Weights of a small mixture-of-experts language model, trained from scratch on English Wikipedia: 542M tokens, 4135 steps.
Below are experts of layer 3 (counted from 0) of a mixture-of-experts language model. Rows are named router (the router's row for the expert), gate (a neuron's input weights, with its number), up (a neuron's input weights, with its number) and show model dimensions 0-79. Each number is 500 + 40 x the weight over its row's rms, rounded and kept within 0 to 999. Numbers have three digits each.
After each expert's rows: "gets" lists some tokens that make up at least twice as much of what it gets as of all text; "mostly gets" lists some tokens that are sent to it at least half of the time. This comes from a sample of Wikipedia text that the model never trained on. Tokens count by the router's weight.

# expert 39
router:521501522561464524538468484479475468533504470494530465491450463488565425520511543507510573467467457516511509457444499441460522493558617488507488471445433500528510470459465494428492495478452475513521499491521434526498495557507505579541506493
gate1:448490502529518551526468451517585469537518494475475499500544485561491555487569476582450506410488511526466504525487524484472506528546482512561456418553520506474551595521517475499496517480450466479539460437443526490525477503495478463396552470
up1:476505519433503564477517565511517559495443475474501525537608513540514579508537458502447500457507555533516469511473491492511532486580563506406443449517531489514458519495512519485539510444540500526517508492409528459520515490528518474465510492
gate2:530515538490558484512438549502521410503543425568545490576515479471425492489478455522523563459491489501490528546478485435581485464524525488553404492485472542502598527462492525533455423478460480575454563481489521528504477541467549499453532534
up2:472440559453535436539495488457555460482499433533508521496517494492425544530530552476575514519531419455497525520484527474479490520489496488520435441566427511413497537503458524554482538495532493535566496443477491447616471523492549503558569516
gate3:493569458457478540470466559472452561445452471506499537437452458507488535467447464495521562502520517490511517454526469479435474558498529601518538575517561455524539514457570453478528516510572505502530444493467512548513591497485559430476526469
up3:545475524536484443495422491517553573410485446504498457440500471477502480463531575592536470506555450497512514468484488528542541458493454528492477508551447537527513494404515476498544465505557477506541486526454539465529513457490549462548517481
gets: "==", " |\n", "201", "202", "200", "==="
mostly gets: "==", "201", "===", " |\n\n", "202", "200"

# expert 60
router:446490537488467485534549469478522541533557515509469486437564475519491549557494481436467573572477470466485485533503471529606496553562451554540510526548533480574538445542506546510561545497526516453496475503515491509462461501532487479464585450
gate2:493552563512484501526466473490544394492484547518482569494511426525538561467533487516446522490393514526486533475464508509521458459433503581520548543455455559551483423498573465469530470523471380469470489542521470474474460530466537534504542475
up2:511469589525539533505500422467576495491443451489514533427515503455482528525560541483496390439438446499468536525457583486458497515448461467540463457580490559405455566480532513547483531558521497504426441525485453538455484546527547493520500487
gate3:485522549524474518450499474530503541497452532512496593475430502499526461416499460438473497488442383449392580495455513536519508481492498577559513548554527514482479523587512497488518521468565517432535465423482507502582607453504501454527515494
up3:458470485567522496506487529462520532459517492456461548484519495560505463494526537535485458507495486512442526536462386545565483541577491541517507549494554503542556488471579576471546498472510448459542523563442585459475512466536411467485507517
gate4:553577488530509473481506556498502476441533538462488522494458473451515469529535560504566463515552531455468506471489498541513476515538522502484421529447474494462508503491510537462517521524479499504487491531525481485577554562508504508514474564
up4:487495562545516414466562535481554514563498417484498529497490534511425480433550515478501475456505462545474560505478495527624526511463513433543469488564460541503480430470571449511489486502501578517515475534473484502493540495503491524482470419
gets: " ", " (", " by", " –", " between", " —"
mostly gets: " ", " by", " between", " about", " $", "_{"

# expert 17
router:493519534470457589444565495496465460486514495420398507513469480558473484481528534410478461549547505554545442553518506490524482431595509470471458563536532509508474526527561446490479503473519493493415463567512481517487447500464469545522557478
gate1:536516474513483497451508496513537408493522510521498520515487406522437489456520514524504469454466508486509509459521502522503534482493487461563452527561550459409485515539529502521476425494459498571458528519473526473404505533482496501529508416
up1:516535362496463518518524561473522540500519509478455515485554526493421533492469482474530507456467574509553546526478467507419578566504528511492453447547466440492466502499482539499520541509561459523545552512417449545518458508494549454529479490
gate2:492537478552512568602488483464487491498544499447503503483464474463533520510460540521433562461590513491499458468553467614537473461512524463536487491541538581542473502522493520477511493453500472462497565491490498537532434528547506491529547513
up2:464569427498560545517538491528489486475535509436537517538516487454518491530511548537528541526465452520405506474487532456537497514427538507564455454542489517473468443546420479558550479479547417477538473509457413557544499471490469520525544493
gate3:479581510437533618487454544528482552497454536478506521491493497539514496514487492462458480496528498474499454501516505515459523492468576592469447464500501464538487538460584547434560453481478444529514515507497569466433545433499452492442501477
up3:549531526487496555469500536445505490527537545448506461463510527562458533511495492605468524521486467493467510542477537466528535481559630496490479483477507520592499554448555559521529527465508455512542421502480596433504551474472422556470482480
gets: " of", "199", "3", "6", "2", "198"
mostly gets: " of", "199", "196", "30", "18", "193"

# expert 8
router:446435515498488491567414421533594454505407507541436467528529542497503512473500466502516439435538547500481468595527518445531484536470509491461427522561473506483474559475471535553450458529482426507472527455475487545517526483605516477478494497
gate1:483495465517505526546495470493490447569522512505445494528508490494484426476490464528500465531499538443486487488450444460494484459496511458497466469562528488516488547532450524439501447544471468541564467533530473444502498498540439482420498554
up1:517550431534478500492464529448445489464448506445483492494514376458470505498551500449464506518469475533503511496477452491509514445453511451404509512530532426584470553455542578490524508509480503529563450469493534481505472499616480537442535452
gate2:570503547560495427487427509506505491520523548583445426497453392527497569426451517513537495425570580507494511465535513509448511427519517557544493518593448595508464504552507547415445500494476505466492494548489475487450485522488515474563515507
up2:524548461393539467474521502510562533522494461506523564475474549485453485528552489487506516446497485498479567528507578547389510485524519464509411476480424565449445550568492447476591488483503474527460500459454447487549488526523432519548549462
gate3:454557502394508509469474440465475558479532501464510446477461404499547487493474543457528540520538478446413490466455478508460497518532546512451548491452571515601537467500508493496511474503548454437493416520488553551549573501524493509470510493
up3:492543460506524518525510478520518546524377450504481496472555498527488455432478513449444491558445524602486433564589505505478511522525510529517537498516505429545488435456529502425495500458521456493491458537464504492546429464477474509413449489
gets: " |", "\n", ":", " |\n", " was", " a"
mostly gets: " was", " is", "\n", "==\n", " were", " has"

# expert 59
router:536491551505431485554441418531546539452568574452474469578490521510542485493544439455516432483593583591477483501531469480530537515504508504474479496597526554529436572468479484522511452534409566476474526543417544483458508469473463453482509478
gate1:487514449532545472451498514549523460483581521513460538445446487462479527545546537557438498455473514496457557525480505596553546466588457593592412492533523517536471440506426517532457540547502518531493535520538508426542520533502451480464464468
up1:513504533468463454479501510500516537477510448486538558435549503460479395414463496502451501506442515527490524524519479605528465500484470478494429454454562437461478579510464509462485493415420511509471552535492477509528554498557492465515458506
gate2:554464471482540451465474523486443393491492581495558481518514455528457559579466519430468549483457516455566483512434482538395508471532488558590506490507500467552557484478557543452507450469523452491518523502490487509561487535561479479493475440
up2:453481518496556450499515511512484457509517546483503537519426512486472510558536502410497572451505490439506461507437523567456536449473489484526444440459520510395471517490543533455587564566490476566495548505438532480555396535512548446466561497
gate3:505545484496547495532447430449477494473467472527525472484506489463528465552502536452442487449498510548457533549476390570494502441444599564456468488527536463570502493476484481593454554539502477496496511492413493531514503525463563511475507503
up3:468523536496623544500554517487459480493461424509494509515564506483455453447515553540466493528459468610544531544513484509500486521531556501491508439510507505608456421493487465488570426482524466546479493521435560461533488497494544433506463523
gets: "1", "0", "6", "4", "3", "5"
mostly gets: "7", "2", "3", "1", "5", "9"

# expert 13
router:445523531552449522541584460571465543479446506465479510512524471494539513503508540518502507467555474497500499504513492438496476516488494420562507578422493573497537525540503465471495522516531508577464516535530549499494625528525466563478494468
gate1:495488451474577517533514441534488534493547518527435432458473570512525485564560537515522491479482471492399525565450553438460484557517472550474438465462527526543502559487478544473421418546488481481433469479470469489485473475481468457527487482
up1:502469498442523493491504589501550523513453476537465447449526474467489484476499560459532548530475525537522504532520501512491432506445480498500379543458516518472472488458524513501586474514521502469550574477569431493480513516510486460501505428
gate2:475510560568507441515493543484503517533432573561513468485524413496543468451428523515440472502504583488504492485504486476531483500498541512461476555559497514490548465430463581493502485470540530494426533578555424475441525472573536538463512491
up2:517510531429576491567564490453475523526504491530545539471538514464512504480513566509612465448511439509469495469506614575510463506516514495438404532509468455516491509472508503541556466522481514492548507432434472510580465522493500430513546527
gate3:440468501452494523444507460456498606409514473382489492508476492562500468475431449447537517481521526489458536481492483537524548460458465467494442541471515488552576545517535540465575455504544492573530453438476482572518579548482538478497510456
up3:524516506532512457563499457425515588449485417447557553485410512541496491464499579490430446537458500550552450488496564496512464532508510465527470529551467452487543471436534491537495435487521452562554535483423521507510510553506537441491502496
gets: "|", "-", "\n", "==", "\n\n", "==="
mostly gets: "==", "|", "\n\n", "===", ".\n\n", " |\n\n"

# expert 32
router:405490509496501477498486448495521548505484561530489514519461541502457511474510459453553441542597562486542483503534554530518490495474535578566507431488523517493479552568500488495556517482437518524517501507527494502449479518501451471486501546
gate1:569486515482429492485498523521504492562535538482557542499449506528467535517618425561533516436472487499451532520506531428488564474545457482492570538507422497506510545504469571474539442446507447565497509545450405424477479528542506490516496462
up1:512532554479451514484461468472470494548478537466472525466504468489399555480544524456467516443484503583459531517454489470480462527484529565520548542421539431422462477520576525416528477524504492545520562540439533456500479529518511525547492496
gate2:559552469547560489456473529452502429474451487511523540445439466594505492454499522564432459515575529533531525550492489531523524535591548553555484513541526508516577534562502475485442530531476434539455489488455539497487446525484545508464535527
up2:520429531554539491536518498506529488553575502507383573488469537436535536502501547494458524485446436514410578533433504524462480487434517465488428488488472504487516448499481503526610462512502495488528442434452459500563441444525547522527524559
gate3:486564490445531526484428480512491557488464474508510505484424508516530612451503517495536464529516525473415517518464541523534514489524527517560562469474521528532502428461533526490465431443584494411457483456447499472505516480470505499472480472
up3:443466552548490565461524511561566486414482430440559493550500483444514452462503491614482469520459483555457537445515479466507551424518538524451456489494559549532500502473502553525459524436543428472572451504431500456562487500468462518522461534
gets: " ", "201", "200", "199", "202", "196"
mostly gets: "201", "202", "200", "199", "196", "198"

# expert 30
router:507499492512489510557487464532491546490447501403530573554534556447510523541507595448536547527580489474540479579461458467494533464454508538483501498492474477513497494530503545521457471539542555516440482482538469495525534562501473561405584482
gate0:480481531529419508421526581525471522449480548483443464435501436480514478555391471495512558541471556518554533502537482540509503462563452536526525506497497552528450511512481549535566468558519551446544439501510522561513572520588528485478516549
up0:589497476486459544530488442506432454512568492407487511554546458459481519514498500505477518563486485448455500506519567510496525529514462496476487503429511515549474578583538506478447469536443505449493473497502444449441539478572494498513487538
gate1:491497505494505468515456480509489518537444455460464495480540456540495389499540520487523539473401539538472485471485481615461519475517381512499501497490544563532492469496491446559517543547461453512432560489558536508519430506489560444472531477
up1:492478426521471525454486551478494523466471445503430513485531496605553509539448471504565522488495489531461459534476519568445513519505544440489481477471477455394472444439468474536549535508448494504549431583470542486476526443515512492506504465
gate2:564454484469491520577478523517462505462451512483549535457577446542500486527569445502486511379529536450450517482528460513518522440534611506501533581488545555532539504443455494542493517491482533528525510526526454404476540565612454499507483500
up2:552470589449471468489447453462510484566514533534568496536542471493459530521553598457521513441462465523519610467467501477425470458482457479499415452549455513468466462450456515551568465479523449551469553504450452532584462472529492519558538502
gets: "-", " |", "|", " In", " L", " G"
mostly gets: "-", " In", " E", "In", " l", " de"

# expert 58
router:518460496573515538515514558560521582454494478467552506522552479524524515495486538452516536569529472495520513461531496505541449543447509520501524527430472483518534515483482525445485516482534494445496538513524531535511566500507521581491474515
gate1:507520424528533510458457429503558508476497549548538476471459464528457474452488398478517489523511516518442491457495531462457439454476516575559520514440592565490571524552514519564501496529455544492450572500522460456511527533535444482425507528
up1:490507467457536507531513503567491484472496501514509552512507487511500519511423497575490487491474538480532492566420472475543526579468494486480489453505507540483478458460502490494449554491476524580536496584502472458470502505517483454479445498
gate2:537442549526571508540504496523506496562466499470518522496509389595506523494468537500529481487504515569563517572476484545494522555523491523538433549472524511524441533487523533513452464521527400556488521501504485458522505572547446513491521483
up2:461486539498548481456485477477557522511465525471497668490498534495544533462562575444546546477478532520461486493516550512503461488494503485550497509559473506452466499505493477516534457508479538589476462466400527493492472532536499516556502507
gate3:525494489499495545506492545505506500492498516479467488533488481487540481463437500484540574478489531541446478451453449505528456486465500519490415453423526438478548478439559487544613503545534425448506514502413589556503537531489566478487504495
up3:462552531509509472572538481553526489459550466487468464474584516471541513452523540553522465515457471558513455594446527488555491552526486524517453434501514512495513479414559463514574502387499478526528526543489498520523596467482470463547508548
gets: "–", " (", " F", " P", "/", " D"
mostly gets: "–", " D", " F", " K", " W", " B"

# expert 14
router:504521485462534492401473509479484463500553549529516462497508441470422552497581474487493432457453478511542524549549532491497503436505476517521475480594559511497478520547528508543536563486500473462497485572396518511471427547467530472514575462
gate0:472498481500475481526497440489466442455495508438481454457492451395513477503517490494464519530472523475502429438509551496555498545491540512548531521469499549521548547608531518456513498477508523475550539463522598528483484521505561468412515493
up0:500481556524502470461477481519508557533477558514458483529548538552462467497470491485500458543542561559491580471537422532493513541490483503526499547428429465480493521509603610487510441478463438465567493454462440464455574449487536492502517470
gate1:492481467568511466449475529575521510492477530552505488506487528479516521565506510476492405483503474489463524483420516492536493460455513479553362453573470518471490493571501540566544472537487422499489521462522456509526513526456512490576531479
up1:430577446447510521479486580468486509442460541516454528488443499565570534536532458470464487536509516509485460501412524517470468444442448540443412526452475486466487469501547537501518469497567450519595483497498506446519494542501555525533561452
gate2:540542573538526510451471508487509409526526543498514567453467460536505475496495532527441507490488467485484517568538446535510451541486550533528474446532581446501590571455472504511522444466433490494496499574515512534521426492443480505508483498
up2:478565557525481599494496453474568508481536530546494515452434590494426483512559567504461551535441445501443535525468536530460563483490502489493468452497514552499532557462425503501524468509491512572433547472461494509578489443473471486529487513
gets: " to", " from", " on", " at", " century", " after"
mostly gets: " from", " until", " American", " back", " died", " England"

# expert 9
router:489506489512433561418465494454543488472489545543495484545499514518536505493466574482451507473560528472502517477424472466484447560472491469456529551486477504449500464481454475547494441567512415461527516504587478506531507504527483520512473504
gate0:492540577545490556462537460461478537427456467488509516468468484509522545514497474461439475488496480566403532471565533507512491474561483512546458526467448518549565527519438462535606529502502482478503529533412589522542537516510477523567399483
up0:561509533523452540378479474441511474459476480506507533471512528515504490444516496548466462542463471549501541500519507459573486511550502491506572534457515470539530505428501500436555473527514468484485461402391512528511485523500478464455514484
gate1:503478438514442540528454509502532490536563544560483492493492437537435526531534477502526516474432525509469518521446471432567517488503489435508437449426498488490542515512483484519465489576484401527512629548550534479437472485519507511589508474
up1:425547488498391423509498520471495499440466535492501520541550511505415523519464495487526531523496538516421531464499499431459502494508442493482457448507475492509456503495534529560496505514486490532529559499456504473448525501520569507547521504
gate2:586488487516527491506444435567493463516453541505480504503511442571507539574543554496484523470465515441470569477524489585501517498495421476508508463558498491586550480513508513440540422458477472457483500526476497543479473504503480448523502478
up2:493518488437539556477518504535524518518483451485481478482540508487506515506578562474522517459478461508425487526577508528487554476460464513491452461500477467477403535519457541476495485514473394491485520476385519574516547496404484516513502536
gets: " was", " is", " a", "\n", "'s", " \""
mostly gets: " is", " was", " are", " =\n\n", "'s", " their"

# expert 5
router:491510499518480490534515450464493609488466541464482483503523535484522523525473497457543543548550551498501488537520515474456522531436461512476476496510431569477455509459435487521487514476484503577490502509459527521443509475478509506543419543
gate0:530526536579490507573529523531470433451473461466495548441466492450506559571547539477465460558525527481469489501547543548545548509497481465562539458559432572524499481552487471558468437496484534531485543544497577492512496539422546485453533528
up0:581513501502521559456469487515477518486501542512554457493503503548549462499577499497495518558539480521489491513494463476571452475529441466489396519448479439507434550523510590466468518472528487481445523490438457482513529455567451451467483530
gate1:491450517501504575509516482488498539505539579499462566387528520489486430516516469583482502513440487524431525467495513415542509492491517534493422448526529494508476508423515487513529552564446484513450507523504441413415479537536562468500403466
up1:466524541489506527526479452508495550461452509392502540441464507525528537483570462426472533478454537588480543521488491524519472558534538485435485479477481497494494439488461518476563558478488443502392524519471479540499486565502440539526483574
gate2:509497534542475504443519506489481462516512491409507507547537508583538481427473460522485549462571474534567523491427505543527486488518481573496510491464513547503556498567462453541542490536469472482473491574514516550500518508561464482447447417
up2:477503444460554521521508425526497575619529443494498608467498488532491561528514506448504571434485498505431475487534473524489528476487501487508461473503476563485482475527445517456569463545537509545470541529496479530492425492503492521496516495
gets: "-", "4", " c", "7", "5", "6"
mostly gets: "11", " c", " b", " November", "10", "202"

# expert 27
router:550434486480562487553489416476470475502522467483536460506547521533473505593519516530500506510504493479536452570560503552527482568494513636463548534561561456425563475523480437506456538521531496518488484470474512486499516498560537472547589496
gate1:515446423486466587535505515501509464493509481539491460491457458466513512458522496509543469489427546530434516493558436493486489450542460514508504493524526461490510577501582511529480524499485447498507563522464549484496534623493443461490490485
up1:516479460381513511547453609545439551517512474523456471542490477539446512531524500546483490537533565537482495490469520475476559552481524486440461522483476563504447524494532446460612503513494477498514557518453506535479522562460508496497416399
gate2:488514491579511493500457442517509537480483556523494567501526457551454448562535575596412539462558533536516532544500522524569510473500493498502515502469529545559552465498571553492547524484451487448459439478522494502554437541551503425523594527
up2:446504560467460502434460560579599503556437421461528515467536482514482540497502567483478496454448534502462521498446581454438468529445440526549503428521492514484524492515543503498602484544567472518537552438443527460549458488524543501518593508
gate3:532529492445605547453438525520468527471471481508470438537506464466502439501482510440533534509571444516420499545492471468468495525445496507482467516510581430505518450473590471516547498501563465458489498508508512477576531490507523462528555495
up3:511483502514507448458498506546518612485504473452539542466526480518539569433528463550486531514476456548488494541531485493542472537487549508457473433522472477558488478410486509455510561453454566497542530473474525440559538546501414555484443457
gets: " ", " (", " b", " d", " p", " m"
mostly gets: " ", " B", " m", " St", " b", " p"

# expert 1
router:415530527483485416509523453508514459507510558453418534491495543445497557544489493462542458446473423486531469444497494518464511472551467437478461449503516488532467471464523463505474402594534461447506505478526509472552505541529497507518452513
gate1:472451426527539435476535549598468517491508516498436520520573460539481472537512507503579589507483472495487533516463442444491454466481524517561418465482564529485484550540523518521454477575485492583485492490443465463518484474547498376537491481
up1:477466444478494533488548566484473551461450508490457514544544468540487514511439453453528528483436473485513501605484525506494509557495514561480463491534537593460523469511579448530502463481501543565517549513497547482442467498551508480522550502
gate2:575544515521496476464532454438455434534458472517520534484473408464476462518481490485427523556491510542493476549507451509482491510505536518523476487484477553467498465517519563565550494497500539510467467510482468528611599555523522505475474530
up2:493511496483470559553479505465494539484504562534517540493508476441468542587547488375533482532460473487472497540496467590410512509419527474505467484520427534508439546544499588549555522540484509559528583524482495529541500574518510467517581591
gate3:585558532545510511545471509545469492445579458565476453515498439546511503531515414570534532452523479509458426512489437519517468545547547554496498485475485531574524521459540470455557510499569485437511522472457470503596498538480474543458486528
up3:504499548504495424510511558537533601460558402459484430474538464455554474465539499590448499520462508522485572534455494519548475414497517470540491481508602575548480508439481547494526504487476397516507526483471534480550471473466504513405483544
gets: ",", "ed", " was", " in", " known", " were"
mostly gets: " has", " have", " had", " are", " known", " became"

# expert 0
router:530485440479452533549536476495516437507533581509545480525495489515458516488561501575500438483535455543475492522435493471488539473531500501562503552557452475532461464424463465470479511530519537524427477610490550535443472473496426494501450472
gate2:509556530559552461481528495514508486551424558542472476494460384511526464493518471545477498496510485475483513590526490508517536459507513501541545470447447533523504488548511494456503528480466504525514527531512420540473533535454480528493485456
up2:456512487431487475491529499497486514511491513551488541498457463443509507517500559518514478449488474563527501470531576418505558463411479498463365470453509513489481485505488573538474537570487496498551592500480501574544573536494423528497516544
gate3:472490454477486502511553488525464511460517504492513481487472492524467496524408424546580560464574437413450475508512539468504517515452568474493529487480569386453473509484505464492620524499546498554515517529430493587510529505481517498461538474
up3:523495537537530437476521520565503508457500403468500464547522532552461452476494449593534523480439446535553521514520514513511565533507550488463535521518575575485443462455480475490515533495523503534540480541450615527543523468451455437451463515
gate4:474479501515472541513549498493523499532426524482442566483543491475464474492530541498526507535537516457476420461442514460565462519433630463540453560426535550426534500580500497475540505503522484465578422538474495464507518515546438499446493490
up4:492485525499484452496530457510546505477537466477444558484472466481460439509516480496518490529470485475457531490497503501607494480454491424550392562509537436547427532424522514437535456481540500477530435589556429489457461515427562451498475481
gets: " of", " season", " team", "th", " place", " round"
mostly gets: " season", " km", " team", " film", " career", " name"

# expert 43
router:480578545538556549507519528504490424494549429492466517510474475485523452495447475497482557540538532471543426493444465513490477575482457468511526572465552465538507451540513488497534506488525532506508561428471528478510472490485594478487511493
gate1:477498486581590526488526509487531468499547509481443529492490513546475469468516505568487446470446508501506547538542504426470486440535529474539428553541537533489570510542501504487489497548418504545461400519546542419454491523472581498423493442
up1:426471491479531498464473489528490502475474516515450485511537543618475481556552425563506499535504533566435493480546531507546518435540523478517499461503580555464534509503480575497521514469503434570529480412430516455472526470474563538517494389
gate2:574539562564520516478518569481540505520526437551481513518504422526482562444517470521442533435498508536491438524462434489518439508526463553561430557506516555529562511525520461533505442488540502567477484563466505464470498446503483515443523457
up2:560512524450538572476442555497494513447520455464498524535499471484529619537482576521435478538505523514457529551455415579497536507444460513548475453509427548409535492452528512528515534485541475523477554511494487542485500494533457434537518501
gate3:476554549510464455522455519509532508548515497495500535492450461494495484526460489522484520502527463405486519444482522478495439532500474567481556509459579541516521512491544568458520451523579455503528509470500547546614556595492512520509557523
up3:499514518522474459524511483486513491418465475433524463425521552491519527459555558551452477512569476564486530444494515513551466494457455513496557521424558512569503466437538559521553402433534434490574540470494536524599503461544521517428552526
gets: " |", "r", "t", "v", " R", "ar"
mostly gets: " l", " United", "r", "00", "v", " R"

# expert 15
router:476447507498458520501510497534528496479470454546503525498506514545481539493478435500537531451485524489473540455433494482447482503525474517452493523499502535457477473507510565475477539519507457464552547456475487452560468589517511441464389562
gate0:516507449519469494484483503481512461590452504492543487403459460472508523522582570509488525502514472479527544432510498517543485561472499452429503540518501576502535476511538559510565506486462466485543490518546494484415472506530485540513525521
up0:477497408494461472424510542459484476514410529467486530538545458520566528521484520506506449522575532529490511504506525492436558466561535499469446553510505514487486518511524506535491453533487423572486501506535466466488536526494477490470576556
gate1:494479443526535433520479482492499509485523511522425482448492505547475477526563551492517463509501471505475475446428548512486526468391452486519435417500490491478571531551495475457528552574501457554495477560491486503479418504575499381461504488
up1:513552533565512490514473463471517465470497498455448517461503512587541496576537446471509440459530508562540559485500498524489543542476438523530504479500482511447554457483548535503571497475447471556534490568473510538523461484470469430474518396
gate2:538538552481494472529567495475521466526529522497512552445468426522444531472518527541446515457528574526529466583549418499490542517563494567580477477510515450495563472498443538498517439564418493509459588526580470526568462472489532526440517476
up2:461475525524524518526531534494472531475545455539514551477486507486509558498554590454511524572432517516472503503521522557464557430434480497507425462536527438566498491488485536576560527524500467520403543467413566521585465478549532519525524499
gets: ".", " to", ")", " was", " for", " with"
mostly gets: ".", ").", " has", " not", "′", " would"

# expert 46
router:469490505464460547556559529497501564494503539465497507554486517521503511508509566569493592593568573485450475522529495560509504568428516499501544492508453465519493504530417477499484519463503537509532479489498477539459488549532519486569591420
gate0:543510492554514458515550458524480515465494551494537518413488544453522492458570455469476484580521500484527426464545550492545543460547463541560494566484488464489422548497525538505494478513461476435579511457506505457453506484519547475427507565
up0:497505522600499492419509540452500471393468558538501522587454588522501481533480526463546511546498501482481501514485556428494461486552522565531485494495514467506429498528557482531552514525488449537497499458480499476409565536572408432470513536
gate1:429525404538554500546514502494484549538477487464501488441545530531502491507508546556406485517542538512512542564471441443457525419487507510471444473542497517494538509529510443514481522480488463442554475538517480551419479550543505429500533448
up1:574494570417519447546497525506509510530433468489514520485524504572544556473432494550495576500464517545527462472529430478500490475498520449466428464507484511514497524501534499501527483557494484464569540514542593452536515517510444483351510500
gate2:530499487476483582466464461558503476421488536528517537442541491548490474504525451546414505507561534507456530496564442529503514415432518493532536517439511525476586582471478515469568509496480519477541529521548457475571458469452487565428501443
up2:438557555415536563450491472452584493517476495514483553474470485468527565539485563466533513494521477489432509532564464535469476498449485516461416490477466521417446564491468540516537496442496552556440493497491485484594446421460468497446485478
gets: " (", " |\n", "h", "\n", "s", "S"
mostly gets: " h", " o", " H", "-s", "-c", "-S"

# expert 20
router:414478493484517494371518535478456474559565435485497472535467529532542488513493451495457563475468556458470515515469471426511584486502517502470481415496468543482521533474447542527470454524406537491538528563527532472430444523524472536529474477
gate2:503573511490505460422479461534426578572452507493537456488490461518512488441536498482549462490465470443404456443540430455495559501520540466513481494522561559434521530504526548471497480431518527483476519534567475434480554465518535517514545493
up2:474468538474517504473499416532484559538429450528472550408548530476468480557534424517523475487533541486478504479514466531510525449436524431509502500408445512484515498521621490514506490489556540532478599458441529515436499422482515470592504518
gate3:521555505462593500434533510540489468449485508527492466417481462538499453501488496469558505520494554467417502549510462498492486501477557513499525493478528425495463481488502498395518526495546527536507524466493461569543575522465456447516487457
up3:470476505571550457519546471537551467457478415540474514429529433515463433485557533555480429514487481520464437488503455446551524533426554471492513472521526463556472506416495524452526473487557446474536530470547571508570504490496470499518468537
gate4:455452496511516488503463467528445453583519490505474458524489496499497546532484474512533533477461498461484443499547533450520533522457539509441446546487454528528506537551442529479484521470374568541548451495535549497562466507563490463458504514
up4:490482540473564472491526444538505508531477409394485515447433492554463519502499512499505400465493469531414546495562529526547536546483486442498534492484521503577454471442540542533528472480462504516405490555536429464512505504506478513500499429
gets: " the", " The", " a", " that", " his", " it"
mostly gets: " the", " The", " that", " his", " he", " which"

# expert 55
router:533492543468468518492554525560534590474461559439530444460491538514514540492469504496418544528536537464495458557540556504526450577533461520506469536515481509526565491489443555528492502481482439447498475487547502513495542468505556562449513493
gate1:474465450528512512514472472548533513478505546462451504400502493453543494532511514512482539500507512478473495531429513520496448414475522534555479470486477507468519532502539470584562476503478458562416435539482515471480485463494497516556454494
up1:463458559499588522525405469489523444523497492450437587463512490486541452499508492504456449529509423528496525482452509522474468399493514493470388439425473503408524571451465516493482522470485469557557497552478540481463503503544512501547497489
gate2:524517489507458490536492480552504419422512502541511483570485445509482418508512512421462502476526534473500533461495412538497488544545561538524506469464539475492553574530494557457434508520524434547478510506411521499513521482524517521407437520
up2:495489495458552479515484453498419417519498524541515514490476443519511530515559488459503442518451524479512544508481526522493563527468445478456460432536501522390475505589448541544529454566535481586467561535490536503502508436524563517452539490
gate3:517519527452493497463549471536511503437446543471462467500440461501503474481520477501532445505459469381492549546532452552455451498526525471500489455486572548545511547513567530426547482459594445439536470504476579600518531489452569490543497494
up3:589490450512533571548523455457513536501522442499485387425485503491497475471510519561490459471506483526550539515426395510531438429492500490487519490523552502501524400465553503476543509488521479465545485584485516474535418483453491427493547556
gets: " |", " (", "\n", " |\n", " \"", ";"
mostly gets: " (", "\n", " \"", " |\n", " |", ".\n\n"